{
  "n_layer": 19,
  "d_model": 224,
  "n_experts": 32,
  "experts_per_token": 2,
  "d_expert": 288,
  "d_shared_expert": 0,
  "activation": "gelu",
  "moe_layers": [0, 2, 4, 6, 8, 10, 12, 14, 16, 18],
  "router_score": "softmax",
  "normalize_top_k": true,
  "routed_scale": 1.41,
  "balance_loss": 0.00396,
  "balance_bias": false,
  "init_std_router": 0.00743,
  "lr_router": 0.00196,
  "n_head": 4,
  "n_kv_head": 4,
  "head_dim": 64,
  "vocab_size": 8192,
  "norm": "layernorm",
  "norm_place": "pre",
  "norm_eps": 1e-05,
  "positions": "rope",
  "rope_base": 10000.0,
  "rope_fraction": 0.25,
  "qk_norm": false,
  "attn_scale": 0.125,
  "tie_embeddings": false,
  "parallel_block": true,
  "init": "normal",
  "init_std_qkv": 0.0333,
  "init_std_o": 0.0,
  "init_std_up": 0.0333,
  "init_std_down": 0.0,
  "optimizer": "adam_variant",
  "lr": 0.00142,
  "lr_mult_o": 1.61,
  "beta1": 0.9,
  "lr_head": 0.00903,
  "grad_clip": 1.0,
  "warmup_steps": 419,
  "schedule": "wsd",
  "decay_fraction": 1.0,
  "decay_shape": "linear",
  "final_lr_fraction": 0.0,
  "batch_tokens": 65536,
  "seq_len": 1024,
  "doc_mask": true,
  "train_tokens": 532600000,
  "steps": 8127,
  "dataset": "wikipedia_en"
}
Below are experts of layer 4 (counted from 0) of a mixture-of-experts language model. Rows are named router (the router's row for the expert), up (a neuron's input weights, with its number) and show model dimensions 0-223. Each number is 128 + 24 x the weight over its row's rms, rounded and kept within 0 to 255. Numbers have three digits each.
Before each expert's rows: "gets" lists some tokens that make up at least twice as much of what it gets as of all text. This comes from a sample of Wikipedia text that the model never trained on. Tokens count by the router's weight.

# expert 0
gets: "a ", "- ", "\"", "3 ", "to ", "his "
router:174116172129120153146104138125087105107135103168159146132144151118140089115090129125077113109110099131156146093115099122127128162100120124127153133102148100184128149094133114111148156096093113123147084127113130105139132111163149130167121154118125105154144138155165119171158140146116121136111123149175107170104105154132150134161156128109080107128111125118177125159129123090086125112119099136111095129128109168107151129143136104098150130069131126111142095101093108163100118087124140097170156140126141132180108148149151129150098156116127155121089145143093107141142145130146154105132181135141108112127106107152091127138109140116105087180091166098109157137096115102133112166131
up0:124091134133136117137139108162139133120178088118122073145136139127158098141113101103082124137169138124108137102117122139094119138144114107139101109133128107133188119107124073108140149111138118129150134113146118104134124169117122119145110125120097087132133131126121131156130135103122146097072167101103154093117149157151167104108101103132128148155152105128125154150175132158138099158135145116138151122113146069118149146118122141119128141138081117156172142101120120168116140119127154125155184152110129132146126065104078153040146144138075087143112147167124112130115126134106129161124130148128188158125139139168139135137158138114093134133143151122135167143171143182164118121126
up1:149138130148119149129090099145138115112160132128138153132123166178102143089160103133132103136097140126095102128131135166132152138113143115115125146178083172132123111156114078146144158127112121150123163117178102123155123133136116136115106169135110163121112125115137123075129089162144133108128094085130112123106100136110112101122143166088144135132165115140141123119091093131119143097144127123172085169144148091166104125138171134122112115120118153086161125191154136147156133127143098127110120113094174144127120128116135100123149136139158180151126128137150122133124112108143180091135147102124146134147108113089118165096143129111194122117151134120119126120140111149220091088105
up2:152125127098121154147089140104120134132144083148124110149144138144138147126130113116115165144135144103140153075127142138137113124123126134169155153092104134121133102118091116137162155118116153122156156152095089141136147129131086102129116096141153086131074095141135170143151119092111130120168138116075123149072118090162119132105125177157161138136148046138105137120111155125179139133142127172092130120107142135124102179108117140099096099136140139123143136065130149146087182129105107106166150108111100155131133135112158125110141149107138096126168141151151193119120117094112093103104152106112139118141126158151139096125118170147092133109131119126128147120114128094105092113104
up3:141115100145150135111096110114114156135152113103105121129123091111122104156090146108118166098136101122135120072097093116165163092101110148144114115142162130116102122140089139128123136137132132116131094138095087107108145132140127114126127090144140178113128128131116162152132145082133132153117145135124156101096134080100102098119137138140137121142183115121158119107124118164186084170152109137144144165156133113107153109130104107102077162123096156124108135098119151124143166131104163098157161080116120137141081117136091063177132118114130116147106129127114139083100152087098104164132117119133184167159146122155106129127109128133151119113131151182119146111158088123103157153116
up4:112143126151113097110128119131123115110110093118092123150128145152186119141152128143123101179130108100102115114153192158123109100123112141109132140122102087154139154147160119122150085140075129171113129141093109137059132115161137108116128108150157100142143111108187118090140132112103105162131126091136138136143132064125114099130113106119139099144132079117111068144125102116165154128118131106126148153124133170149099134150121145142137144140135092107162126151138095115125155171142110152126102155092120142141157161160146118170119144109155145142122151101122163135109126109166144135149125140106117148099110180122166128145082079123163119080152155161152163144092152111145123122115
up5:142090105112115107159121115116139133084119119111106126129135115124119113130103128172129128117115124128130173088120137160115162105106111132125143122176124126140098128127106137127092065166185157133163134142123125111164098158149127179100134144133137162107116102113106181102120101107104110151091083097143096173152122145167150128132142175134125121094123116104116126115141125126126147115134063118158134134147122095103087130153136125126129147138140118111148120115143139138175099142137138117115085153147129123155177158105141207144100139124137173148140093133144116104096157125091123154123146116109158149054118092087156114128151149139123117149127087128132108123184122116099143107088

# expert 27
gets: "\n", ". ", "\n\n", ".", "). ", "\". "
router:147138179133145121112099133176100139088135127166128128132126170154123103085096148124088110112086107161120117139139105134108115123121100137135170140096130111166143158108132095136129163137098120174131117114122152079109122137156158137147134144131123147123115112149167104156153134151157101129127116134155095144135106159138151138151149122122096110131132155123141137111112114133136113104133095124086094157137143179140154127141101120158178118115147120116095141123121123130085128118166085133153156107106173121142116151126171066123084177076160173127121165142093112170128151139123128119131166102111137102095103117164099098155088136102111077149109169107070122114101117150138131122120
up0:117157127121097125160127152129106143127133163146133098157076126138100150123099124150087142149119115083090131105108144124136115125152155148108098140140135133101139145074097146130127130139136102146121119145122167092113077112139120133132115142140119122103132126155106145052114111103130133131076164116124147077138124161126145133084164130105136135094153125120165136139133124121160112128158208134135119121146144190133130111143168109091136188133101183092127127136086138131143122111111116114142159143132154105117099134150106093160133154127126145142072118125103104119140131120128106134129166099134177193127086091134115116175128103144169125102111146134112165123164147149097115115141
up1:116142138136153079127120125114129144127126102131129134129137150148074118111120120123145091091145138119136119128170058152112157107105072112094127168136109191090123124159113116156111126172122140127134150114139120172118100120096131128158136068162137112125156079114139092146144125150156139165150164127109126113121143114126158116159155143124177128151103129116119138099101094103149127103143102143138111145146085144130090144106147144103113157105139143207137114145181153152126142134137122102138136139156160154193156154138134094132120130111087104078140092139137149154087141148123162100193112097154128135141152114128111112116129166130112124100140147140139129124138099111130093142143
up2:103131117116221086117128128119128083152107124114095149118166110062127110156137097126177134127163152130169150109148146159143143045123136122145113151125106115117099137120122153109134111121129127128116160112117124127125174147132138136101102178117136124150137147110113139147130143148122155128143094126158158150143098103127148147155116159174146114099210138124104141149121127121080133121117148111144135144105097090105109170093142115114138142187132128102112122142125121132099162125123143115114146111080092137124129094140129114140125095094102103128128133100163168145132135133142136132114127149116172085157124150119186130169153160126131136150132074110141126113128120082135126109152
up3:118169128115139085124142123142138143154115141110153141124149160108162151144124143085149126133113155098156185154147130116118155104155109167125123118121101132077131118135116116099179134120175153116137104133112115177152139141116130077118156126158159156134114145112114155159124134120140187132145152130134137122108143091137125128136146117091167134136111115116097109135123132150105137110094144103156136146148113119133099110108141119135108127082147106101139147149115127110111130140121128122106038102094108144139102099142135139080133111204104069098136123105144095080146137148161108135088155167166084133115111121134192110133161203146105142118134113125121126130147126117109118100124
up4:148115167142156127110145160105115147120158111081147131105105131108145147165129152112125158138112168129071171144112143099135140073129106146132109173125117099158134154081134143135126124116105120084146126116129108115118107152090097145100122161085148131151131166156109112123130138164159158111166152166167122100122100123129131143125166121095145106131144103136194138108124161127187113143137146120132138105137159137132115150172079118110106149127187060078127134148116102102136100119119132138116114142132114100121111155107134109134120116122102144158099116152127118147117140063118105133140156140124098120139109072117087121144135115146122091173083144146125142124133153106133139147072
up5:093166103181130168118099106145141077122134117136069159120160123119133150142135100123138129094135126143157139162168131130104181175115111179118131191095111121119184115128105111135160136137132133119094124166085110140099112104107128122142104104125141130114127127139127109073099099111083132120097138139128143136165082112158089114083207137123103137130124154137122140140125108135151141160167150133158112098125148120139134116121143131105115137150105141156150120161151136163090102140136127153152139140113111123154119134155091109139130124126127080139154143107110124091130093151082134095147111140122139124120119148142141202160140108157123101106166139083110155146102107122113105141138

# expert 11
gets: "as ", "2", "5", " ", "or ", "1"
router:175105174134145152126108143147085145103104107148120137133124161105138093127090099150077095131088151172132127111140095079124121146140130111120145120112147133180119149094132104129148159090098115161134113122145110091132116111148158128169112136110080150157106142136171100147157137148133112125095124143165099147116107156100155152129157088116101102109159177153166143129139116117120148117132113126097140149147088155142158131125141108126162122099129131120145156093106137148100136097181112100140139121131112123159099163157124108125093174096111150122110128156070122145126153159154126097133138116138140123124112105158091108151081133142105085182113150112113130156097097138161103169135
up0:096070105122103126143127129113142127099127136143124109168146119167098128109149141105099057110098133138123156160177113099140123139167149089135149161122121135127178105137094158119111121171123124114148128119121139143124204118115085121138145076152107134079183129119145127124103087145138155092148135145106158078128137153094112103107141168139107139141098169134177116135177141122161157143121168131135092122118118114122092147126126163097153117140074100118163118086090118151133098137142142126140145136171124139113170130131136113133159152142169144123119130132125073140136154108133123134103131159117170163079130139118120107143147124107135133174146138145135120133130157125110136144156
up1:112101139125103148167127129100092119121146164082122190073151165138162133110142167110128122140122109126122135135132102159146130130112125151153154085138113090123150089137144141116100129129145104147136128098112113144124094113118126139166136099094098146122146173098130116105157109155167122096156157128138098094122109174115127123182144088136128150083101131123127121113115119113122108169121139136139139091135135101120138136097163093125081115079164150146143141137167156138161168143187096126123176140078149074103130136105125157125117114133120120118111137127134097147084145134132130114115176134097142123137118140110136105121138106072131094165108150143121107115136131092167114184084
up2:104151142075136088130126135140114151138125098128139192129126187128143174107121094124134103141145092108103159116119113119138106137101127101104112077115134118138138129134126108136077157104110152109120123151113156166091110114134155089104138122190162163115149130124121150134140118114147146080139156132162140152143123134130147135118101155095153111111149142141150125102175097127144124147127092181153082133145126076089097124100151124118114104145123089124162121157119122122128152132131103146104150112105178131092088125144079146108151110156127134117134107158120144138143150085101092116111131119146134162131137177151208151156118155141123114090111191157132105135106123141135130127112
up3:080105145127171121135149113142120127118121138116066133114149170118135175117131130109140135111167146135131087143102115107139112129126132131125090131132161097089098111118121140104120113154127158111084157122118139137092100149171134083108116150156170139115163171088107137145116158158107130090150162147142136154079126124110138124132109114179103117148161139121127141070151153165159154089178120076097166080102147096136099097131153081124084162111149119166131108151108175114124149120141118090160095118095091136146123092142099169126120133112142105141136159125129151138129152116157163143126125136146091131150151142138110111091155123132082125143097115125129112119135159137100121113135
up4:117140143120147118189176167117132123095169108098096139111100116071129094134124129094130158112143151105153133110084124154120158125099078076137088131124133141162132108177165126159125135103122159107139131083121156169074097106114092135129107145141099157131177135130127116177128114155144112143105140100161114117157161124104125099106086140146112099128133114122150124151146108127148126125124174137101119155111128155122124122124162145114121137119180119143124145122078157159139155157173072134178095126131098193157121150109137152143153143133131138102130133099120121144058130128138128145140131131105102114131117154133131088142124121092168118101173122151113131108121128106129121133140
up5:108095154101120143125162102094117134091153184111134128105126169115111127087121125112138116091150124118124138114121148099116125127106117123137135141146132128129143098179127121123091136117171122139125132133117143139119146103122081140115165109176138102125182094147110160103075188169133128104120160133131156106126095101125080126154157154130137108091131171156106100150193168149124133120110128148125107101111112140163076145165110152111149132159106097103154106078123113141134133141127119104153169123131139131083130122128161129125141156156144119129161140131138123125130163128115109144095129105160102145081175152112126106167102119138139121161104086148064185124104095121114107138126

# expert 28
gets: "201", "to ", "200", "198", "are ", "were "
router:165108174117143179113111147151072129117118135153141149116115167111140086124092107148077108141091124150136112146146110119124103149119146109152155132071149105141124159097110113131137159105099111150133113128141114096118144116175160143143104124084099115167104145163152136152166109169118118109098121126168138167127100159098160152134136121122093148123139142137147117161122122121120131117119082130099134146117097154133158126135155108130173141105120127094148171108091103137097113103165112129134157127131121109161113159166163101099087173101127158104100142157067105157141141150151129104102151147131149119147100102148104124160105097123114074150107140118115100147109134131174103165114
up0:129096138153111102170159111123146152099111127134098126156146109153084118123095096126141168123134123155120123144174176094156109143153125126156106127123093078129127156149128155101114126145168121130151110133170128116170174114104100137078131091146142115133117130121118125114102181122120147084147097113128114090152101140168129136184108168144084113140133131088131131108109118119139156130146112111138133125168174144116139097144147106105120140129134149157099099156096190133125098125133128127135073098143085162089138096140132117169152151163159113115133101104091124109099100137113107160119103164121142150133084153097131146113170130094105112129142124156150116122135150172082129136107
up1:108121136129127158132115115143146129092136125118116135137098120101069119170131130140161138101156110132151125114163157093128140109130109093117098173138162110125121165174107105111086115140113126121078124151098123117119154180066137130158146106132127124161102135128111110116141151142138143127103151159134082116150101100107104150180128155122118141098149135159138148126134107127131131110112160184094120151200117144116099158114127121139110138118144160130132120140141121110096160124082135128135133103141104147102133149122136094135135084121148113127199122082124133121124088156123109130153135136105142127165138147093146161125099153120168152142106119125117108140141097243121155133108
up2:154119131131095139094137155130167114129127128119122076095080136147102161120154133079135130130146142120166177132089086161137107143121108083113112097112106145119110143124138152123103168125151117108106189161139130137124131117117103162152139152118127175076131154121159148155110167140119139105124143153085112104113119142117145112169143123118142151153097111152119138126174133134110119119119143120164122074109140155108125086152102124124137137137128102113127093090110152098116137158150130138105147141106117122101146156109111123130135120132153143132097099116120152105122117099140175120121078202142117095181101097100087166066150152123121170137114112097136171102096116137108127145167
up3:174135120127137120139141098102125118114133138178179136077147112111069083145129133119106127097118192100142122148110118117141131142111128143151164143120139132123155122087099129124132124131101120102171117105136103107095148146123131125095110142158122104122168103122131127120137114137160162132135090161150118158107151169114086120168124133126142134135122099082172148127137128119132111115127115188123148134122132114143112151080106135139127141125129134168124104138103128121193110159086097091147110115142112097131153113181115149217167103180127120139076163123114095114142141121117119120122119091150149133175152147101135138159135121121103105102127122112129132129156150134098173150074
up4:114119097116117116127144131136125106152130121088151137116150128130062119083164146128135129104099161166116151110098139105148098122133144188158137110121103131134167109155120139117114104112097120118163122097167082101164127104134097133101133154142126137099146135113127110096093153115107139097174090103131127118127164134133138134116142132176104121168152187142118146137066105095206104133181116140177137093132131109121139179143098151158109134163126125144134156164132120103124084127117081130117126112118135138102139115149084107161164125123151143089122106095110135111138133146152100126118115093153184123100097125148124122161171127095122134155111128113123125145114137082103120130125
up5:088134124120111148118110127110118109133099093151115117144139141132119105142147144120113130096160098174179162141094142128103148118130148133118138126118116118101133094118111088130152157104111102141113108121142132137090171144141114120121120075107135148114062090115093150166120090137178133121140144128095136108142133112115105137121143163084126098123101120150181155135128091162150079127142153156157124131089148115127139176109122132118096138101086140136165061114089124136145175122152112171133154162172153147105105118128144149144129126175158177108077115141123155166112167118120080127139148119092097183128141106093139141119137156140102117112143127138112127095103148112134130099126

# expert 6
gets: "| ", ".", ",", "3", "|", ":"
router:141150147132174149107152091182103091121131100104125145129077159152134137124123133161129131130155134130131127118133115133099135139139102136157145103125123170102094136159143155117095165080085129107110119118088048093114143111137134086176121143137118121145130097152107159124124134155122144161086123098164125136122102155154126150093119104122124110145112140156133106061150137146127083115140075174090158156163101124106134116160125165112128111124095103118103153148135094162112127133134130171085140117171134167160098096131153127135100166102156124148103135094102118129185120126108142124137126113151175109123121148176130136106141137101116117151143132117093142114130154118129101150108
up0:122141135112133129128101151155137131125139129122104048163080150130118154128145144148149103104131104161154117164139096133100116109083149117115140134120158108143098116150095092103175152139168114173133125087119143123163133138124135146128114108126125100122159100146153124191133107158162118135119153124099097102137160110100155110144136099130143148104100100094143167186109117123144123081118144106139173163106118139147170118117151114109132127083132145171163125094135148119120131117121054094125128143122144112152100168147100089147123113161092137115125126150102153085089106117130109125073118161126138158156177106148119108126131174109122119132131109149137129137135109091129167099145
up1:138134123180106143126104115141117056126120179110113142166163163132119141116140120186102136142115101124142135077124143132154100105124090121131143129115124144114152086145112195115156141153141136106162138120128115090120119073159119079134131131125140156130176189146154146128134132163089131089156135101120131110109144108127129131124145093139128182152157133123107130108121130100129153153130131152132112117146194141108123121155151101083112145113103131163115105155104130096135152097130116061167108135105103190086142135150132119121142118136122114091124171171118124128136140125129089094136132138116181122139099149140122106146151145106108117133163163125102129092125142093099110125129
up2:137108137119102106142141135140121146112173105136109083124138130134128159133124170119128126134172094117147111100142133090127158108151116147150150125163140107101105128124125183113129139122155111144112125194102149107161120095067147130139110131145101105119114103097081111178076150147107159099177137140134139146113103128136108153117155125166127106154100151122118145096141129126157096129163126150135122122152143113135083149169141157102098129162133142126143129158091079131154059158125168156124100090135094132115159118138128087157118156125143097169141134073133134100154131121105116137104100120108123129120124116152119161054158096128133153112140117130110142112145159151175139106094
up3:105048117128129159143155083120140108105144127124113149135117134117135145139128156146087118103112186145167138140089131103125095114118113170121152131106145112153142136159127146129097161123095167103153160116172151106148140109172117085142143097129194117139143127128142103140097144129117123142167122088153073098110132149131138105121145081122128118108152168175134099106132140147144093152120161189085121141118174140137123128088161133123096157097139100162115095172137180093092141124129123105148132134136133130128141132126106158114191129131089109122112105120120124151105125122152129157124188143130137129139122175129107103122121087112137099141101158127135123130132165126108149150135
up4:136106127098139150111100132144126117132141112111084131141121139145137155134152114131140123133088175178147127129096128103140142167111141136088133126136115137168138163136162150097090137165092139135179119076114099151141162129143119064131112097139158063141111145110139132156142117131132100119158135146154113102114118136137117138141077117141128114100186128112158116137149135157134115146147142108127126155080078109107148089110108172136092145080084108124137134125179168131109139104149099155149149123132151111164147119145148155088121127141129126083119115093132093142153129104103099113181100175145117126120133135110157105186112134104120118125144080121121124175151112129082151137117
up5:129118125150109148098139096119109165167141115109092095174102133124088145143129100172116123094137117147157113135136085150148118159132122156110104166153126115154157081130157100098187122122133191131155103103143142188114159150144137178105125137108130144148119131158122129106144143137175114102132132125130164116122129114124128146147130140136104100107142143114138122143124134102144129161143162074146124129109119184143130143122112083094120095118156147098132122160124150118134097129089103105125160140092122080187133120158127162134113114128059093131152155118117123114115130088134121119180109119090083127115103116131109140198118162112164119123134128126166125127117112160121127156095

# expert 7
gets: "a ", "is ", "to ", "an ", "was ", "o "
router:150129152128156160126110149178081131112117112148120142099118169124122101106096097165089095158087104163136116146144099095136101139119148112134140115077136131163120156117113100119147151096122112151118109141120123094130133105162148132162128154082092134170114115164161120159155128138103133095095128153172088157142094157141154139135149118104097110138157146160141135153136122118118161091112099135102114166111119171154162128150131130140171125104112128095143141117096103164096118097166129125120150152108160112149114156152159116120096174092101158102107185164078103150143143142140117108114148138118153120125109122150113123152093124123107090155101148120092119125093090120164102156139
up0:109150144156101136142135162123120136141110153123108085115097167153081119109142120127145141121164185103129197131113144147114103125122167133133145135112077121134177175180119144064098114120095116146145139150129153156093150105086153157090122089168110143085134139148122138122082125101132134104109112138136131155099116131106098178102140113120145142125096146125106097106138079157130135132117146136111115119138158112162138090108130149154121094161154124131111145109117106164071132087158177114147120122154162119083149161156137148139141107131105110120130116142092128116179141142115116162115122102113111115105170178110115125126138133097128132157092124152146106108115149114128154100135
up1:128099133107169125115130124117118096181130128127149120109120108118103134168184156136152121093144150093113130124119143102151133078106130169150094138122172129168148132141103166120084097135118135117136139101098109121122119089127118122145136114143105118133137147091100122115117160118176110190103112104168179066137133143164094144112120160141167117092154139128120143118177144106184092127103160143150134138097161122096112124135115140135129119128156085099067136165120112138113154107110141096129161143129112119148098178148092120136069117113091157119154132113143188102148127128148143134145103131123108122076129093153143103115144146112129147139125133093125101140156118129128127143097
up2:147140159180159151152132140100130109114144162127166115102120128130133140099177117109133122124115142154110101124177108133145115092165160108141153129097152146108146095094140095152134205149151104204135109144131113153138127110140116137149153147145153146100141145108150139148157114127133169146123130074134092146103128134140127085127155165090129138145127116117039166120103134119156123113154098113109151117113142127143125134110106142124137112114082169147153107153145148106090126147179142129100099117086133169082114131134193124135149108139100131143104147140152134100127116108119113126161097134119081102151105124107121136093143132140158150161129119146115118092133106157135149135091
up3:136128104123096156143136101098130146149124102117106129107123134151164121149128137108124110124134157127207136122163095103114123179175082079124134185137121081120139098144111126098122144135160134136114130134093124166129066171135154121138123124165123082155147094133131134135081165137096122105113128094138185113103155119100104144125137166177130179166096141081164188139109125135169141124118101105090110125100121123124144130096096152121128137106104127113114111161155123089112115152163128142173125095146128191140134089103100117097125127110126099133111134127138082098135135105110109119152137140129104113116134128151150138159117123145093138098136151133120169121107144127122140150127
up4:151119147165137123091110135102118114108172103116142149093129111119127106098147140139095155145138132125115168076110105098133185156163122180100147173114129154088137156096117159121141165123119136151181119166117141141159143142158098134119123125127119118106117114133180144115125151071156120122137118120154145201099085125153102117102110145106154098115114134164106134095124100129107104117127097153129109135163141135176129108115153149156134106117162131133105127141132176139133106117150104178132155129145170127172124107116153083135160150144097134152173127158141127104117091119136116140153131105096103087141111073140132096150142141148109116146090111090139128106106119102103162107110
up5:118142092095122155113110126137162099123110137141131102136101124101161119158110152077142127129114153065109132083135149129138106117132096140097107094128139131090103117119184132146115094142127141130157158061156122183163121148133143092120161160138114183125102144157137174115109140101127177151099136140122189113105141133116157151136097126107161135090150138185122108161160125125147119090146141100109113124119109131083096105131116180121120143128121112134105111143079155116130142144123102089118153149127089141138131137117116118120149148138127142131089113108148139135104110160136103151147111171186158123117131124098149142144097144140116146128099133097132089130171139131116110194145

# expert 16
gets: ", ", "| ", ") ", "\" ", "; ", "), "
router:181100170161145158114159165114086128141117104144165150105156125134169144116117135146115094127126139159117120140143125116081126139101172138139130107120122148162163138107152145134111125140104180147158155127098098142115087105112133081160181160115113074130104106135157176170152136105114137109161134186124090154087147119120150131129108169141137111120133156132161106117166152107188086134153124142122126094113134163134146149117094142116152143098150131119099127120097133162134078109142117153097147110106096104126116129149143114117117166122108111169116130158086119170137102132100142169120150159163115107156117143116133126147137116127161097151090123133087142100110154137151139120130
up0:116113125143120121114129153083153168123181121134136160093112158132151135112131176065156130130116087134120105165162111117105128147110098138158104139169160142154143104134103111141135136122136151108100133063112141120168143126090126141143159126203148137115088120090134120114113070104134135124147118131116129092120127121163123088086149151116161112120092145123148113132125135161152081141133101164148145098143127088115129159163087171126150090160153160101113164127110126136143086147114150173113141132117160146106106153117095125133126110125101101128128140109124101118160108132127157075123142092122111126112115130120138131096153125135133154149122120137118154115115117188143171061117
up1:118074122094084120118136153137148140156121138127057109112141124118128154125141122127104175142136133158133115140122134127119087089116162082163129138177138149123131135158145145121199144166113150131116137114136085143141078126092141137094122119112115118123125121114111122116154115144104117129134148105126142166124100162075118105119153099105186134131133118082135157137128148125124131091191178125140150119085172112128159127172077161140121138157102152136075109080123158112123102165149204125137096133126128126113149148145128066108113124110105133128129120113137126123151102120139106151165120162118124123145139115103155119088123111124126135096124143132121108118149124157123169162092
up2:102132129148118119121105093148111085129143145097134092149073128127119115119131136129123153152165111106158137140132112131137074097134148118105144136120161149112136142155155092081109119131146152112136129121096150156094132124103129112119146148115114139116124130126122151134177144128153173115089131118109149098141109117122147117138118093136117101161140130080118130109134104117139127117130100154136136118144128125116144151177156126123170109121076103147085095125132114128171104090161100097144128133075155125116159157088174092155162115167169122146153188183153154180125157141138129106076136120103158157105145117173104150117120147111168139119128086140123146097123143107165194093128
up3:127126109105100120122139120126125148131101163068108137147101127143094080142145123162120158129126131140111112158106149110162122117140177109138161105136161136123131137141140148076110142156159157156137120159146122086090161138140138154124154121076147127149140115132120138118146143105129135137100124108084096168161132149136144155157161113144156154126154130131128130132149128122126111105150124074100092122111148082134130116136143121148096116167085101154080103126137109114140103097145131089110140130169114111086172122145178094147161108146181145159138141167127138231079155157152139140141113133109151114126156122103119126109079113120128122149128072123126110110109138099126126105112
up4:111147108121118116118113101134140111129118146141098129143125092132087107139115109151134167091179110090106148147145178085143089073131148151170123127108106112095119144121096161158116130105161106155107139168101138125113176131123122114139154181051120137142142121147109111117132161142118167143065185136082127177160092154139106108182125121120129151128118123115115146114094143162113133155138116110107139126119099099110120132151148128100138139176105143128090135135136145126130110141136141099096143139158124138124144137109171096146114095127166150123120135124129138116111106134143141168135141166128145124123143106152139123098104107089168144135141081151129060093141132063119131128119
up5:142142101129123102127105104165124126129133155138106166134129078113096131126132082086106145099180138136085130129086143126138129133138120097095138097128194156129121170137126160101119125126119138156162156133138137124121088101145125136129125121124111109107145135140116199117129104159090104154132131106115145124122139144090153119128183129127145139142157127124131135121133148105185153085099174101113118151087136088103130107164140116143105178129148112171062087165122152110110105127126113100127156118135076165158180168151144156093137111107117119142126127124111137142150110145125126135132107134110156109106157099135135174129146081159100111117149096170139135138116113075121105164133

# expert 9
gets: "\n", ".", ". ", "'", "us ", ": "
router:180117120083083136147131145113141116141149107145116100137160131110148132120125135122114104154132115122137089113121141149120098129115115101159124133136122113136133175132177161126142147164075196102144136070153097128137100110089164091101132066107139073089111147152120158170152145109147151122144103150137154101112189146118132146156109124123110110114083116136112132151148141099135127130164142123106140175077150131126154150113117159097124127096112134160136136084139164090090109158120127108160102133129126129155162101143155148099122124142114079133134141142136086176097102107122129132155116162128098127110142132133132121100114158103168131119088108130129152127121148156102111160086
up0:126118088131078123115122140120123094157122116100069158116166080106153161130158094106124123149106130080155117114155164137120164089149106113122080148158148136147110114156161183119125117170115138097173121161098142122141147121116118124158139089127143070143146112156126138097119131138153125102148128112169104111154132145111118172089134121156158127110154100173117147163145132111158130149150099146127140130131103098127124162154130113094099105098114145144117162129189160145122165105116164103111125142108099114113169122155110113129129108129131109143113086107152087140119162163079132147159109144093115113138140141120162135088168109155126120087097119081138123136150126147128150117128
up1:160162109095147161099109124128118135119135127138106162127192111141152104129155098133108126098140143123122163090154152130101148163104149113135165106111112079154159121092167120126089091164116126131126107129175173144124128153137131110128118099146171142098096092120139160129169116125085095117119131123148090148108178159106108136132178151138128131095109114097103104107104158135161141138068091115134090104120097125164120113151120124133131121106123147166106072138148101169154151101121110134154139088120119164105128155139156153129125124154168125117169112070136204101114118100155129123133138137113120105141124144107126142120140115117112075144160140124131125099112140150140128109135
up2:095131132165125088135130122081116157135126102097113106124101146121162149159148123149114152096117148117117167122142117121105143114118144124136096125147155162117106146155164134120152172107146124094104108144097092139104152107129092148164135102140133128117163110115150117146106141116171123125158129096150129101155158147114105162118091154132148088131122124150092190142105074128109137127144137105094141129199109181127116147109123156126139120162138141118157156134121157195131182137125170096090115158146101143145129176170127119144161120176108107118117143100104088115135132149105126126097116149152130130089135072152116133132117109134188127137145114127124096152163116166091118132131
up3:144151130144143092128140149123109165127129075113149110172137149125138148114120111093121128126104103152111126129147131124155117142113186107153097169111145154113117129151168117143111109097065110111096171161141102162100142112105110119171108129126161143158123151148136126079171104144133128133162146140111112143175160147075129181134110165122173100138132128151094162139131127104112112140147151094098135119103119104123134134152130133131170080135149146090125152101106110146123160167137104126143081135133137115116124104151103118147150109140129083137143126119119108145133158135101169123124038138151181113137112187128145183131146139139153157123127125131114154120112133106144151160091
up4:145096111136105124106198104094130129160152112175140122139127129132145184120143119106153092127134121110106115141110124138157158172141078116110134131152167165130102141126116131127140154081182125142117101105125136174141079157095137136129189085106117086129113109126129144137087126105119131128131159125102114121118108120094135151148080102130148139120113130116119119134119125128135097147126098144118110111131120108174089147147111147154144124128135132163187184089115145129129121135114165137133127173140182099085152087119111148098142118127088098121121125128146171113151129140058145106136138109098107122085105146164101149090117121140160117140126139125135104172152112162150103161134
up5:110123132142117112127102169097166151155153143106129103159170140153104152142104119098147087084119100185087118113115135133111135154077124159132120151131128137054144158149163111089157139113114126115139095148101119126128134118125129128143168090136144094149056140090085141139110155148156142121127132085139195116143160107112103131123105118151165098143102118123120116146118134124148147083177165155125127137118121145137155110123097119148105114142109149124077149150160129043110111116107152113124135138178119142136132122099166136116152118162135126164091108148162101119162122108103114114119107149118159125129127127119138117125170151174143132105136116141150108145128120080120135140122